Weights of a small mixture-of-experts language model, trained from scratch on English Wikipedia: vocabulary 5202, 2077M tokens.
Below are experts of layer 7 (counted from 0) of a mixture-of-experts language model. Rows are named router (the router's row for the expert), up (a neuron's input weights, with its number) and show model dimensions 0-31. Each number is 128 + 32 x the weight over its row's rms, rounded and kept within 0 to 255.
After each expert's rows: "mostly gets" lists some tokens that are sent to it at least half of the time. This comes from a sample of Wikipedia text that the model never trained on.

# expert 132
router [139 148 140  69  75 126 165 156  83 163 145  80  70  69 150 142 115 135 136 148  90 145 185 108 144  72 196 122 153 191 138 101]
up0 [145 132 103 107 179 145 111 105 105 127  98 138 177 128 109 132 147 105 127  85 119 114 114 108 149 122 156 200 157 129 111 130]
up1 [159 174 107 135 101 161 100 152 123 171 153 111  77  99 155 121 144 133 178 115 101 120 162  69 105 102 167  96 131 153 138 128]
up2 [165 159 134 199 114 129  92 117 159 142  90 112 127 146  93 130 110 160 103 143 144 136 131 122 127 204 156  98 165 149 123 134]
up3 [108  82 123 112 133 136  97  61 138 141  90  65  79 147 100 142 102  89 136 101 159 177 122 145 147 140  89 108  30 127 104 127]
up4 [165 150 139  44 125 124 141 140 100 129 145 120 144 129  58  66 102 116 150 164 175 129 138 128 130  48 122 100 128 169 203  66]
up5 [108 131  89 108 104 127  95  86 142 121 101 141 128  70 202 147 105 121 146 208 167  65  65 102 173 133 111 115 166  96 166 161]
up6 [176 130 198 145 124 183 147 122 156 140 107 143 120 134 130 156 113 101  62 110 129  34  66 154  85 106 174  58 116 120 177 126]
up7 [198  98 115  82 129 132 157 102 131 118 176 103 147 126  85 111  92 125  53 148 144 154 176 173 134 143 137 114  75 125 148  72]
up8 [154  97 126 116 110 196  90  86 145 164 133 100 117 102 172 123  81 156 179 101 110 128 174 160 156 170 135 123 138 145 166 120]
up9 [119 149 201 107 112 129 111 173 108 129 109 118 157 118 136 117  97 106 144 136 137  69  73 133 172 132  96 130  86 167 130 147]
up10 [110 113 105 133 100 165  95 133 152 123  90 158  61  83 115 177 128 148 158 157  98 136  88 142  84 140 141  86 167 155 108 148]
up11 [121 197 109 148 128 161 103 128 110 200 119  87 112 124  72 139 127 133 155  90 101  95 112 139 116 126 161  46  51  71 162 162]
up12 [108  92 122 158 139 114 154  75 156 150 168 207 154 116 143 169 123 137  93 170 217 157 129 118 152 107 128 161 147 166 120  95]
up13 [ 76 121 125 143 112 133 156 157 111 108 145 141 120 129 145  67 177  72 126 124 194 116 143 174 105 105 138  97  92 136 146 130]
up14 [ 76 121  77 146 125 131  49 116 103 156 126 111  94 125 145  69 167 127 103 143 135 112  78  81 202 128 177 172 122 133 112 149]
mostly gets: " non", " made", " self", " make", " free", " closed"

# expert 113
router [131  86 118 121 156 104 110 133 132 120  88  46 109  84 138 139 101 123  99  91 151 171 163 157 141 144 166 130 134 144 137 110]
up0 [ 80 136 111 166 118  83 122 112 106 208 149 160 135 134  62 134  96 111  80 121 123 144 124 141 150 130 170 142  82 121 173 145]
up1 [119 105  77  99 196 131 120  60 124 103 110  86  98  88 107 111 163 147 106 104  90 116 133 152  71  94 144  83 142 154 144 177]
up2 [138 104 139  45 202  99  54 124  85  87 106 151 125 128 113  84  46  71 196  97  68 137 190 140  68 129 170 177 109 133 121 120]
up3 [161 125 127 140 115 121 136  92 145  67  75 113 144 113  55 110 125 125 176 108 128 129  47 120 119 145 142 121 141 101 141 112]
up4 [161 168 116  89 134 144  80 132 123 122 111 136 152 176 106 109 113 135 147  95 124 176 128 139 155 152 108 155 133 135  95 188]
up5 [114 140  86 115 116 169 118 106 159 139  70 122 140  87 114 118  37 187  95  90 160 142 144  88  96  93 114  76 179 148 134 115]
up6 [100  85 164 105 135 132  95 176 180 171  91 117  81  94 155 124 150 124  85  90 128 141 165 113 138 220  95 146 176  99 122 168]
up7 [118 122  98 130 102 161 132  96 136  99 157 113 146 187 111  87 114  64 133 170  84  88 112 117 100 149 123 162 140  83  82 149]
up8 [140 176 115  86 120 150 188 151 142 161  49 159 176 117 126 145  99  43 165 168 140  98 146 120 142 122 111 146  86 106 122 117]
up9 [ 76 143 173 136 161 210 114 151 134 130 166  79 112 127 159 154 127 124 156  84 129 143 101 194 139  99 118 129 130  81 125 126]
up10 [139  99 105  61 144 114 102 138 154 179  96 106 122 113 168  62 127 145 150  95 138 138 137  89 142 147 129 115 135 188 132 141]
up11 [ 69 195 100 128  92 119 176 101 197 169  87 125  84 152 144 126  47 166 114  58 118 165 174 163  97 127  97 178 121 114 108 145]
up12 [117 147  91 135 125 121 105 148 115 100 190 137 159 127 148 135 164 192 148 113 125 148  68 146 189 114  77 115 145 232 108 161]
up13 [117 136 113 178 149 121 147 110 181 159 136 129 106 105 137 113 127  87  85 113 125 131  57 135  59 204 201 149 151 150 160 104]
up14 [123  47 123  95 132 140 135 136 103 137 102 147 105  91 128 134  86 184 145 143 119 147 104 131  96  86 117 112  92 110 134 122]
mostly gets: " des", " p", " pop", " cop", " cons", " sup"

# expert 58
router [103 177 162 112 155 113 135 142 156 116 124 102 112 124 121 159 118 119 138 114 166 164 156  79 191 107  74  73 135 113 109  74]
up0 [125 147 135 133 157  87 110  77  99 134 139 210 102 146 148 178 122  46 151 150 121 122 164 121 145 153 110 184  67 205 113 100]
up1 [143 100  90 140 143 131 170 106 117 116 102 150 184 149 124 133  85 124  98 169 152 125 101 150 171 102 125 181 116 165 151 145]
up2 [189 121 115 127 168 134 143 112 127 160  94 122  81 119 118 109 139  76 142  86 144 127 168 137  71 139 124 138 102 160 102 156]
up3 [166 126 142 158 109 148 164 175 101 113 127 156 124 127 151 170  86 129  59 133  82 117 140 113  92  66 166 122 179 154 150 143]
up4 [110 113 175  68 158  75 103  92  92  88 147 121 131 116  83 135 135 110 134 109 123 165  88  86  98 121 105 155 116 145  99 105]
up5 [ 93 162  76  50 105 122 190 164 163 178 158 125  93 131 143  62 136 111  91 137  93 133 106 148  83 104  82 150 117 158 103  92]
up6 [167 137 138 141 156 104 119 121 128 116 165 106  99  73 110 144 130 157  93  99 141 130 120 130 169  55  79 110 183  99 134  98]
up7 [ 54  54 125 113 122 143  82  88  94 158  80 142 159  44 100  97 107 145 192 127 167 140 130 142 142 117 162 158 100 205 132 130]
up8 [ 58 138  96  46 140 112  82 134 184  78  89 149 160 140 136  84 106 104 109 158 159 143 111 104 122 131 196  90 121 175 133 188]
up9 [157 167  64  83 104 158 110 108 174 146 143 127 128 141 118 113 172 103 102 109 159 132  68 147  86 118 113 145  82  66 103  94]
up10 [ 78 104 100 119 160  98 109  93 110 150 220 155  70  78 122 140 125 125 100 149 158 161 107 106  97  83 144 119 125 126  86 103]
up11 [162 229 186 112 132 142 152  85 140  96 147 140 106 121 133 105 115 117 136 150 163 129 163 143 164 165 146 129 113 150 145  84]
up12 [ 99 142  78 112 116 101 141 120 100 159 120 142 149 103 175 104 113 114 124 112 155 166 183 161 174 115 152  76 119 123 152 189]
up13 [ 48 174 150 115 156 109  91 129  90 139 195 173 132 160 114 171 119 150  73 151 149 150 143  82 147 107 111 188  81  86  88 146]
up14 [116 144 151 121 141  99 142 127 188 155 111 169 171 128 129 145 131 158 136 124 139  65 157 117 153 114 125  65 148 159 127 103]
mostly gets: " P", "P", "-p", " (P", " app", "==P"

# expert 129
router [128 130 129 132 136 173 176 178  69 166 158 108 122  78 173  97 107 127 118 150 159 135 147 112 155 121 137 155 102 190 144 154]
up0 [ 50 104 151 101 134 153 147 143 171 120 138 172 106 130 134 132 204 162 164 178 134 138 133 135 158 151 165 139 144 189 132 149]
up1 [143 158  92 138 118 168 152 155 123 124  99 151  59  86 150 129 135 153  84 155 100 130 164 194  90 130  97 128 117 133 146  87]
up2 [155 107 114  72  94 111  78 166 190 161 109 125 129  99 133  86 159 126  82 132 146 138 113  80 164 124 160 103 145 113 100 126]
up3 [146 160 126  91 187 138  83 128 127 104 146  79 126 117 129  98 131 181 138  63 136 147  76  87 144  73 168 123  98  96 145 101]
up4 [178 132 153 107 114 133  64 188 105 127 138 190 140 105 161 108 115 100 123  82 146 134 100  56 131 146 180 136  49 148 135 107]
up5 [107 177  90  81 133 155 115 168 102  92 116  61 162 123 133 167  93 119 154 138 199  82 143  67 143  63 164 159 127 120  95 126]
up6 [ 87 166  84 138 160 172 174 125 115 152 120 114  69  88 125 180  63 124 159 111 170  91 125 108  71 167 139 117 118 121 137  79]
up7 [115 181 134 155 130 129 107 133 120 108 153 103 135 140  62 112  83 187 130 170 167 106  23  97 124 145 150 102 129 115 161 151]
up8 [206  57  89 101  35  83 147 149 159  58 157 105 166  91 177 133 101 123 135  93 182 144 137 158  45 179 117 100 139 111 143 144]
up9 [201  98 165 111 109 120  77 123 121 146 155 116 119 122 126 118  99 130 130  88 122 165 106 175 155 124 144 138 165 125 138 167]
up10 [155  84 168  89 146 165  97  96  55 133 132 145 115 140 187  63 135 182  96 124 162 149  90 154 111  99 168 122 185 160 149 140]
up11 [ 89 199 140  80 142 118 120 168 207 129 116 139 140 169 146 151 120 126 133 137 109 121  85  55  94  93  93  80 195 133 176 155]
up12 [107 177 157  94  71 163 173 143  95 176 140  83 113 104 147 132 139 129  79 174 103 144 119 153 162 158 150 134 127  63 133 102]
up13 [181 158 130 132 158 109 120 126 181 111 135 122  82  43 149 134 113 151 127 162 161 140 145 149 152 117 144 109 175 157 160 112]
up14 [177  59 172  89  84 159  91 144 157 119 133 143 105 149 179 167 131 159 149  46 208 118 103 112 234  80 135  99 134 125 161 172]
mostly gets: " low", " 400", " high", "imum", " minor", " average"

# expert 5
router [129  90 140 103 169  78 133 118 115  97  72 114 194  68 150 117 117 198 147 148 129 128 117 131 147 115 160  93 104 174 163 104]
up0 [ 79  99 135  53 132  75 104 112  68 183  66 119 108 149  97 108 104 131  90 149 165  81 189 121  94  99 175 140  74  96 148 146]
up1 [142 147 189 136  90 131 119 142  85 126 113  92 141 145 156 200 125 162  97  80 163  68 130 144 134  81 144 116 117 183 106 124]
up2 [169 120 155  69 163 114  71 153 127 132 115  63 109 115  70 110 164 138  89  86 120  96  78 109 127 146 156 122  89 154 155 120]
up3 [102 167  87 170 139 123 112 162 124  77 136 116  64 106 135 169 156  96 151  87 142  90 101  64 110  83 185 167 138 133  79 140]
up4 [140 127 107 122 134 190 184 101  88 161 101 143 181 145 127 135 189 151  90 130 130 105 170 166 137 165 124 128 135 163 122 147]
up5 [127 111 103  86  72 139  84  89 160 194 153 127 140 132  87 118 131 117  80 167 147 150 122 142 153  75 118  65 162 143 144 119]
up6 [178  92 157 142 101 181 129 119 116 112 174 188 129 145 124 128 202 132 107 106  88 161 122 154 118 148 168 142 133 156 107 136]
up7 [143  59 104 142 111 169  71 158 125 159 125  94 180  61 155 103 197 144 152  37  85 104 113  86 106 114 117 129  81 128  89 108]
up8 [125 121 155 112 124 109 157 154  88 131 168 163 149 163 119 124 133  99 121  90 147 108  83 116 111 140  94 130 145 176  98 150]
up9 [ 84 138 113 169  87 165 131 118 135 176 110 122  93 143 125 117 143 153 190 139  75 117 123 197 121  64 114 126 134 162 139  94]
up10 [188 109 138 174 103  99  98 174  62 156 151 149  93 189  98 108 154 151  93 145  94 130 152  41 146  59  90 189 155 108 171 108]
up11 [179 117 105 156 137 150 112 145 121  87 146 125 162 103  88 137 213 113 135 152 117  94 131 140  70 100  87 152 121 147 168 147]
up12 [148 122 146 113 175  80 233 166 165 111 124  74  45  96 119  92 127 125 125 108 116 140 110 136 183 133 110 169 140 131 133 138]
up13 [139 147  75 152 137 116  95 102 161 124 132 137 173  69  97 153 170 149 108 183 123  89 113 146 112 166 126 121 126 112 126  81]
up14 [139 109 151 120 110 110 176 115  51 171 137 207 122 152 131  96  51  95  65 130 128 121 118 131  89 164 124 169 152 172 150  76]
mostly gets: " p", " P", " back", " pick", " (p", " o"

# expert 0
router [144 174 155 127 101 136 109 156 119 141 126 188 153 122 135  99 140 117 121  68 141  30 133 109  90 117  57 180  92 169 143 147]
up4 [170 148 159 199 120 134 126 113 112 120 161  63 150 142 110 152 168 180 114 123 148 159 133 128 165 123 107  90 164 109 125 125]
up5 [ 98 131  94 166 122 144 132 106 170  86 143 148 144 134 130  91 124 109 105 138 136 149 119 168  77 127 118 110 116 111 125 151]
up6 [ 88 113  84 166 156 156 112 147 112 150 121 161  82 113 112 172 140 179 171 132 146 172 119 112 133 159  96 156 177  82 185 138]
up7 [ 75 177 154 168 156 123  97 119 136 141 126 135 123  97 142 126 104 133 130  94 159 122 122 165 117 185 166 213  93 148 128  93]
up8 [120  90 131 105 118 116 102 130 102 145 129 108  77 138 118 148 118  92 141 117 181 188 182  42 150 114 155  59 162  99 168 128]
up9 [163  70 108 181 123 110  91 162 113 144 162 179  73 104 127  98 157  59 109 119 111 158 184 143 108 108 170 150 113 113 144 146]
up10 [128 142 133 131 138 145  98 152 131 109 164 106 165 147 131 138 154 121 144 138  86 153 153 110 157 109 134 141 119 159  85 161]
up11 [133 149 165 124  92 104 119 128 188 128 123  98  81 123 169  87  90 121  87 157 163  51 130 172 165 131 133 114 150  82 120 101]
up12 [175  98 130 143  80 151 113  65 136 113 125  88  62 134  75 155 101  87  99 101 143 187 149 118 155 146  58 100  98 146 123 160]
up13 [176 137  86  81 166 182 155 165 104 128 163 139 102 132  88 127 163  66  88 140 144 119 138 114  98 108 151 132 127 139 141 127]
up14 [155 136 154 102 110 173 140 104 144 159  97 168 132 108 120 176 141 157 165 118 146 132 151 164 149 154 133 199 146  91 130 110]
up15 [122 132 167 135 135 135 127 108  67 125  86 132 151 160  97  93 134 106 161 124  70 113 147 139 100 181  81 105 171 134 179  91]
up16 [151 178 106 192 103 162 112 115 156 104 143 162 118 127 145 149 168 151 118 120 150 104 184  86  89 117 134 195 155 127 116 137]
up17 [ 71 112 105 130 139 151  61  99  98 141  79 140 130 112  80 126 126 152 123 186 136 143  92 122 119 111 126 104 107 140  79 154]
up18 [ 73 120  98  87 123  98 123 126 185 127 176 103 143 125  94  99  85 101  91 143 174 131 139  59 106 164 210 170 100 139  67 134]
mostly gets: " rather", " if", " just", " almost", " than", " without"

# expert 99
router [ 92 115 139 115  73 140 117  69 161  98 185 118 113 121 155 143 139 171 100  81 134 106 136  81 111 164 130 120 149 155  99 129]
up0 [ 92  98 149 108 132 127  82 104 127 174 115 105 121 117 114 125 158 102 111 105 141  98 117 130 156  96  97 115 147  98  92 134]
up1 [108 149 138 160  80 135  42 178 103 141 140 114  68 127 113 158 149  57  78 172 133 106  79 149 105 164 209  74 127 105 154 149]
up2 [108  66 138  99  64 167  97 159 189 164 190 184  70  85 154  95 121 118  79 102 102 148  57 106 130 123 129 139 119 163 166 210]
up3 [121 122 119 127 123  94 115 211 130 129 165 156 131 108  80 174 129 172  86  92 135 136 110  97 124 170 106 152  96 148 143 135]
up4 [162  67 133 149  91 115  86 117 120 121 142 116  97  71  53 161 140 110 130 115 150 152 136 135 162 151 201 164 122 155  92 158]
up5 [115 140 127  76 121 145  75 132 111 152 156  94 129 181 158  71 104 160 128  99 200 120 135 105 169 222 122 149 174 198 134 132]
up6 [140 120 116 196 157 158  68 129  88 176 129 108  81 127 196  59 156  75 145 154 149 150 101 166 117 150 144 163  64 218 157 170]
up7 [ 72 145 123 138 107 147 101  81 143 137  76 105  97 153 121 153 128 145 109 140 145  62 149 115 131 117 140 150  90 182 122 109]
up8 [115 102 135 137 187 166  77 108  84  84 184 116  40 138 138  90 131 133  97 122 144  57 190 142 122 116 213 150 106  84  92 140]
up9 [ 88  71 148  82 102 159 174 141 155 158 114  70 130 102  97 113 120 103 140  73 144 173 164 170 101  69 132 127  82  88  94 159]
up10 [ 86 103  84 127 112 120  81 117 131 118 208 142 136 150  82 158 200  63 118  74 164 100 175 137 156 158 160  99 130 125 131 152]
up11 [198 210 140 137 115 118  92 113  74 124 162 104 158 107 166  91 128 151 144 109 176 139 132 151  97 105 140 210  87 186 178 128]
up12 [114 179  81 127  87 152 177  72 116 139 167  81 145 124 103  72 146 140 140 153 128  95  88 203  97 195 149 153 109 122 128 162]
up13 [ 84 132 121  79 137  73 139 107 149 131 127 129 154 159 126 149 145 114  95 149 114  97  67 104 132 136 164 165 176 156 104 123]
up14 [144  95 147 118  85 118 126  67 169 135 127 146 162 131 143 158 116 161  86 185 138 106  97 125 140 169 107 132  82 156 164 161]
mostly gets: " Bh", " Raj", " Hind", " Bang", " India", " Pak"

# expert 29
router [ 56 159 145 146 133 185  79 146 108 124 110 152 114  93 154 156 157 130  96 129 180 169 133 143  59 138 113 141 124 121 131 168]
up0 [127 153 110  78 110 148 123 144 192 154 110  80 114 105 115 121 133  95 103 127 142 164  61  92 107 118 154  80 161 105 111 129]
up1 [198 147 164 123 142 112 162 108 167 104  62 128 124 159 149  94 188 157  39 190 106 173 144 161 176 114 132 134 137 158 139 177]
up2 [116 161 165  73 137  57 109 127 135 144 103 160  97  87 157 144 130 147 147 163 112 155  92 170  96 159 183 154 136 120 110 133]
up3 [139 134 155  94 178 162 195 150  61 135 216 117 144  93 131 101 162 139  83 171 138 133 116 179 105 127 134  87  38  87 150 111]
up4 [144 123  66 170 120  97 118 135 158 149 164  85  94 148 121 158  67 115 107 106 141 131  93 116 134 139 171 130 138 115 135 120]
up5 [148 134 165  99 138 114 109 129  98 133 142 136  49  96 156 107 128 103  95  99  89 172 168 108 111 136 119 126 118 147 137 154]
up6 [108 178  75 135 192 178  92 132  87 151 148 134 173 139 178  47 162 113  89 181 177 152 139 172 117 126 162 118 140 126 128  97]
up7 [119 160  70 125  98 185  68 157  87  88 133  99 109 128 153 140 167 126 157  56 151 106 160 113 123 143 106 133 134 122 174 133]
up8 [138 120 110 132 104 121 177 156  90 161  77 139 108 117 156 185 160 154 127 119  80 134  65 116 118 147 139 114 104 181 131 159]
up9 [ 94 160  94 139 102 140 134 145 118 137 138 103 129 164 123 135 158 128 120 106 139  78 153 105 154 145 156 156 140 129 155 102]
up10 [ 61 108 150 126 166 168  93 110 179 133 126 158 151  97  78 147 164 134 141  84 133 132 127 139 121 107  97 196  91 108 158 146]
up11 [112 149 123 127 155 151  99 160 165 178 135 172 164  93 138  74 177 123 103 154 138 104 111 158 152 175 133 161 117 140 125 151]
up12 [131  75 171 110 116 163 126  85 114 193 101 139 174 156  76  99 150 143 147 189 176  72 138 129 160 127 114 123  68 127 113 146]
up13 [ 91 143 117 138 100 113 136 121 135 103 107 160 132 104 132 120 143 134 116  89 163 142  79 108 160 124 173 133 144  88 126 110]
up14 [133 147 173 145 151  84 148 129  61 142 139 162  85 141 135 129  65 117 143 108 136 176 140 123  82 111 101 148 177 130 155 149]
mostly gets: "After", " Navy", " Royal", "During", " joined", " Army"

# expert 31
router [111 151  98 105  92 178  64 185 155  52 182 147 157 115 116 154 150 127 195 134 144 149 175 111 104 113 129 104 145 119 136 179]
up0 [118 162  92 195 148 102  98 110 115  53 105 100 189 138 131  63 107 125 125 171  84 175 141  91 134 187 137 109 129 109 109 177]
up1 [ 73  97  74 128 172 161 162 127 113 142 100  93  93 151 145 134 183 165 173 140 111 163 170 122 118  99 209 101 104 111 145 164]
up2 [ 73  73 121 127 122 163 110 149 141 119 120 114 147 132 132 154  91  56 171 159 123 152 108 138  91 128 123 139 144 162  99 167]
up3 [139 141 165 156 151 123  88 192 107 173  97 125 117 135 131 169 135 100 142  79 135 179 126 152  80 121 133 107 159 131 173 180]
up4 [ 94 151 126 100 123 135 162 109 142 143 138  87  78 102  97 112 193 127 136 121  98  89 105  92 104 167 123  95 108 170 155 126]
up5 [128 184  97 155  90 124 130 155 192 164 145  91 137 110 102 101 139 134 152 208 137 154 134  84  70  97 144 130 126 169 142  98]
up6 [113  79 131 105  91 125 147 160  57 169 163 136 161 135 122  86 162  43 177  84 114 100 114 111 134 155 188 112 133 139 146 142]
up7 [126 122 152 169  80 108 103 182 122 142 147 101 145 124  90 133  78 130 191 121  98 120 123 152 104 155 114 159  78 117 181 152]
up8 [167 121 113 137 149 168  91 103  61  83 127 106 158  78  46 157 114 139 122 159 117 176  61 138  85 140 165 116  86  97 166 234]
up9 [149 165 124 109 100 128 148  88 125 168 142 164 116 197 133 164 147 135 111 131 124 122 120  70 156 152 106 194 175 146 115  83]
up10 [171 129 113 141 129 125 146  93 182 125  91 109 108 103 126 151  90 152 117 133 125 110 114  96 161 106 100 157 169 101 154 106]
up11 [108 137 120 117 103 141 151 156 111 141 123 143  98 116 133 124 147 175 152 117 168  52 124 148 126 108  90 189 148 127 158 102]
up12 [ 99 133 138 105 100 137 135 151 176 113 158 146 144 143 157 111  68 142 112 172 132 121 123 152 147 123 182 128  43 129 135 179]
up13 [125  54 143 133 143 111 133 135 164 141  99 151 120  83 172 129 181 122 124 154 139 172 101 134  94 132  69 124 123 187 120 151]
up14 [165 170  68 124  88 127 181 165 145 192 193 108 148 146 116 127 112 141  78 154 130 117 166 113  87 123 100 167 130 114  94 135]
mostly gets: " UTC+", " £", " [", "/", " (1", " 0"

# expert 17
router [141 152 123 150 122 116 184  93 113 158 191 131 126 202 146 150 112  87 104 118 129 153 104 100 166 162 105  96 114 163 140 115]
up4 [121 174 117 165 169 127 142 103 101 161 176 100 132  78 159 128 174 152 144 144 135 128 128 196 142 130 103 133 142 146 110 131]
up5 [149 129 135 126 141  95 109  97  63 145 191 129 105 217 183 136 148 116 116  79  94  74 162 143 156 165 133 189  69 135 171 116]
up6 [154 116 141  74 186 177 167  95 127 187 144 126 107 161 160 173 120  36 103 145  91 142 149 110 132 161 144 130 117 125 124 125]
up7 [132 121 110 134 149 131 125  76 163 140 149  58 106  69 133  92 101 105 128 107 145 132 162 122 120 157  89 140 131 164 115 145]
up8 [151 141 171 139 160  96 153  90 149  82 109 133 154 187 135  97 110 111 106 147 138  87  81 131  82  98 189 106 109 109 106  67]
up9 [ 96 115 173 120 108 136  95 162 151 138  81 109 149 159 117 124 147 139 153 172 160 112  97 146 149 109 170 188 156 142 132  93]
up10 [143  90 115  83 107 108 169 149 105 109 174 146 108 115 138 143 121 111 128 107 232 113 109 152  99  75 114 101  90 146 160 141]
up11 [104  34 136 123 141 105 163  98 135 123  51 177  85  77  79 145 108 149 111 109 134  92 193 153 139 146 145  97 111 129 169  46]
up12 [ 68 164  85 136 179 138  61 142 102 138 166 105 167 136 179 129 167 153 142 192  97 133 108 143 161 109 122 129 122 191  70 142]
up13 [148 166  93  74  65 216 125 137 150 110 161 155 143 119  81 130 145 115  42 128 155 150  91 133  72  68 180 109 101 113 131 153]
up14 [119 172 170 159 152 133 128 124 134 154 148  91 121 169  89 134 134 143  94 125 119 169 173  66 117  81 118 133 124 101 124 115]
up15 [111 144 150 109 116 102  95 112 136  54 127 156 129 129 132 130 210  92 121 102 168 124 160 108 170 161 132 108 112  94 121 183]
up16 [112  91 189  72 137 147 110 121 145 172 135 173 160  63 121 110 159 167 104 152 143 125 102 108 148  95  63 134 103 136 144 142]
up17 [ 92 122 188 139 123 182 124 167 119 127 138 153  77 120 140 108 138  56 136 132 177 137 100 165 118  92 128  59 138 105 153 186]
up18 [144 174 139 108 124 136 128 173  57  79 121 120 148 146  87 146 110  63  93 185 126 126 117 158  79  68 100 143  74 130 155 104]
mostly gets: " Hong", " Kore", "iang", " Viet", " Indones", " Korea"

# expert 42
router [154 170 130 142 130 133  88 173  57 114  67 140 117  96 127  84 132 133 118 134 136  92 118 139 122 106 104 230 135 107 103 143]
up0 [133 106 150 155 122  93  78 111 128  94 111 152 187  93 136 102 153  63 142 157 147  95 132 165 151 115  86  94 167  98 152 120]
up1 [170 134 204 128 142 144 108 110  83 108 117 130  87  92 171 140  73 153 124 108 111 179 107 118 111 174 122 153 162 125 142  93]
up2 [133 143 133 107 156  90 170 144 146 112 134 133  97 184  86 130 116 119  76 101 158 137 116 188 114  80 108 157 145 110 153 104]
up3 [102 117 106 107  77  94 198 139 126 103  87 128 144 168  92 168 151 106 110 103 166 212 140  91 148  65 136 108 146 140 150 105]
up4 [185 129  87  77 140 134 166 143 149 144 138 163 167  96 124 211  24 191 119 122 113 180 140 149 161 158 171 159  94 127 144 107]
up5 [154  55 125 172 162 133 153 131 204 117 114 120 115  53 176 166  71 100 128 131 126 123  82 132 130 123 133 119 143 152 113 116]
up6 [143  99 161 120 122 126 127 106  99 120 138  98 176 216 166 116 125 124 175 161 164 156  92 115 145 152 134 135 132  88  97 109]
up7 [138 146 110 149 107  92 141 167 135 134 134 160 112 138 138  62 166 216  82 152 151  78 108 148 106 136 128  85 148 136 105  96]
up8 [102 148 184 150  76  75  54 132 143 146  72 104 119 166 123 134 143 102  96  80 131 114 121 166 154 121 131 109 180 122 156 139]
up9 [138 167 173  71 149 105 137 113 151 157 107 128  82 117 119  85  85 143 117 158 123 104 106 102 165 133  97 112 154  67  95 170]
up10 [140 159  52 132 140 114 112 137 152 117 103 120 170 138 126 153 129 165 121 131  97 193 101 166 108 102 144 118  93 108 125 146]
up11 [128 109  86 160 165  86 158 115 120 163 110  76 162 128  89  97 125  93 122 175 127 115 123 128 108 114 135 145 164 114 145 147]
up12 [117 160 176  53 147 103 127 136 134 160 143 151 104 195  89 110  56 186 158 187 170 134 141 185 137 103 121  60 148  54 147 127]
up13 [132 113 180 171  65 199 115 145 126 128  83 137 119  95 153  43  80 138 161 135 104 154 111 147  82  82 145 115  86 137 119 147]
up14 [141 174 138  96 133 113 115 160 120 105 174 115  47  98 168 176 118 106  79 135  89 137 154 138  94 102 140 166 167 120 140 104]
mostly gets: " across", " throughout", " Country:", " Location:", " northern", " within"

# expert 26
router [140 112 162 128 169 125 132 184 150 218  98 152 104 103  61  95  95 107  51 153 109 100  86 125 110 168 182 153 137 163 155 172]
up0 [140 123 136  93 160  84 111 156 142 130  88 147 123 162 118 147 133 135 104 153 135 152 139 121 148 169 130  77 120 157 138 161]
up1 [117 196 153 152 145 157 166 157 145  93  79 113 138 152 106  62 149 121 124 177  81 136 143 119 123 104 149 188  85  81 106 114]
up2 [ 63 114 141  95  90 110 107 113 192 119 134 132 141 104 101 108 120  77 119 122 126 165 170 148 126 131  96 232 132  58 118  97]
up3 [ 65 167 156 131 173 125 104 121 142 154 147 112 131  83 110 122 122  89 142 180 146 120 183 223 135 160 135 126 126 101 132 135]
up4 [ 85 143  89 136 160 113 177 142 130  61 169 163 102 180 157 128  94 102 130 159  83 114 128 139  93  69 183 174 140 110 125 112]
up5 [130 194 128 122 103 104 151 172 143 122 152 137 193 151 160 141 103 103 149 120 215  87 143  99 111 105 155 125 158 129  73  47]
up6 [123 206 103  96 110  90  92 141 113  94 150  71 111 146  94 158 147 185 130 116 162 108  78 178 132 188 156  66 187 122 170 166]
up7 [116  52 167 115 157 102 154 117 118 150 123 142 102 137 124  63 135 182 134 171 168 130 155 119 104 162 111  98  43 130 131 131]
up8 [129 114 139 117 135  95 132 159 112 168 173  99 120  84 128 116 123 101 137  82  56 149 117 123 120  91 145  87  61 107 122 115]
up9 [100  69 131  77 164  95 118  99  70 184 136 157 113 109 159  41 108 124 162  82 128 162 165 123 110 155 139 102 166  85  79 161]
up10 [ 85 120 119  92 131 181 119 119 136 141  99 152 119 158  89 132 116 155  73 103 164 124 106 125 189  96 141 151 175 146 141  84]
up11 [141 112 112 164 119 139  98 150 180 112 106 136 151 168 160 133 205 130 137  68 136 150 136 138 120 132 132 133  71 177 116  52]
up12 [135 144  88  79 127 147 127 143 136  85 175 168  65 205 158 101 129 160 133  94 114 151 121 116 154 115 117 109 156 181 121 128]
up13 [123 198 128 153 123 140 156 114  75  73 150 133 133 157 143 105 122 110  68 117 146 134 154 116 110 131 102  99 140  97  98  96]
up14 [156 109  95 142  57 170 160  56  88 202 131 126 193  16 137 107 132 167 146 152 122 125 158  71  80 141 179 132 127 118 127  96]
mostly gets: " ==", " ===", " also==", "|---|---|---|---|", "s==", "|---|---|---|"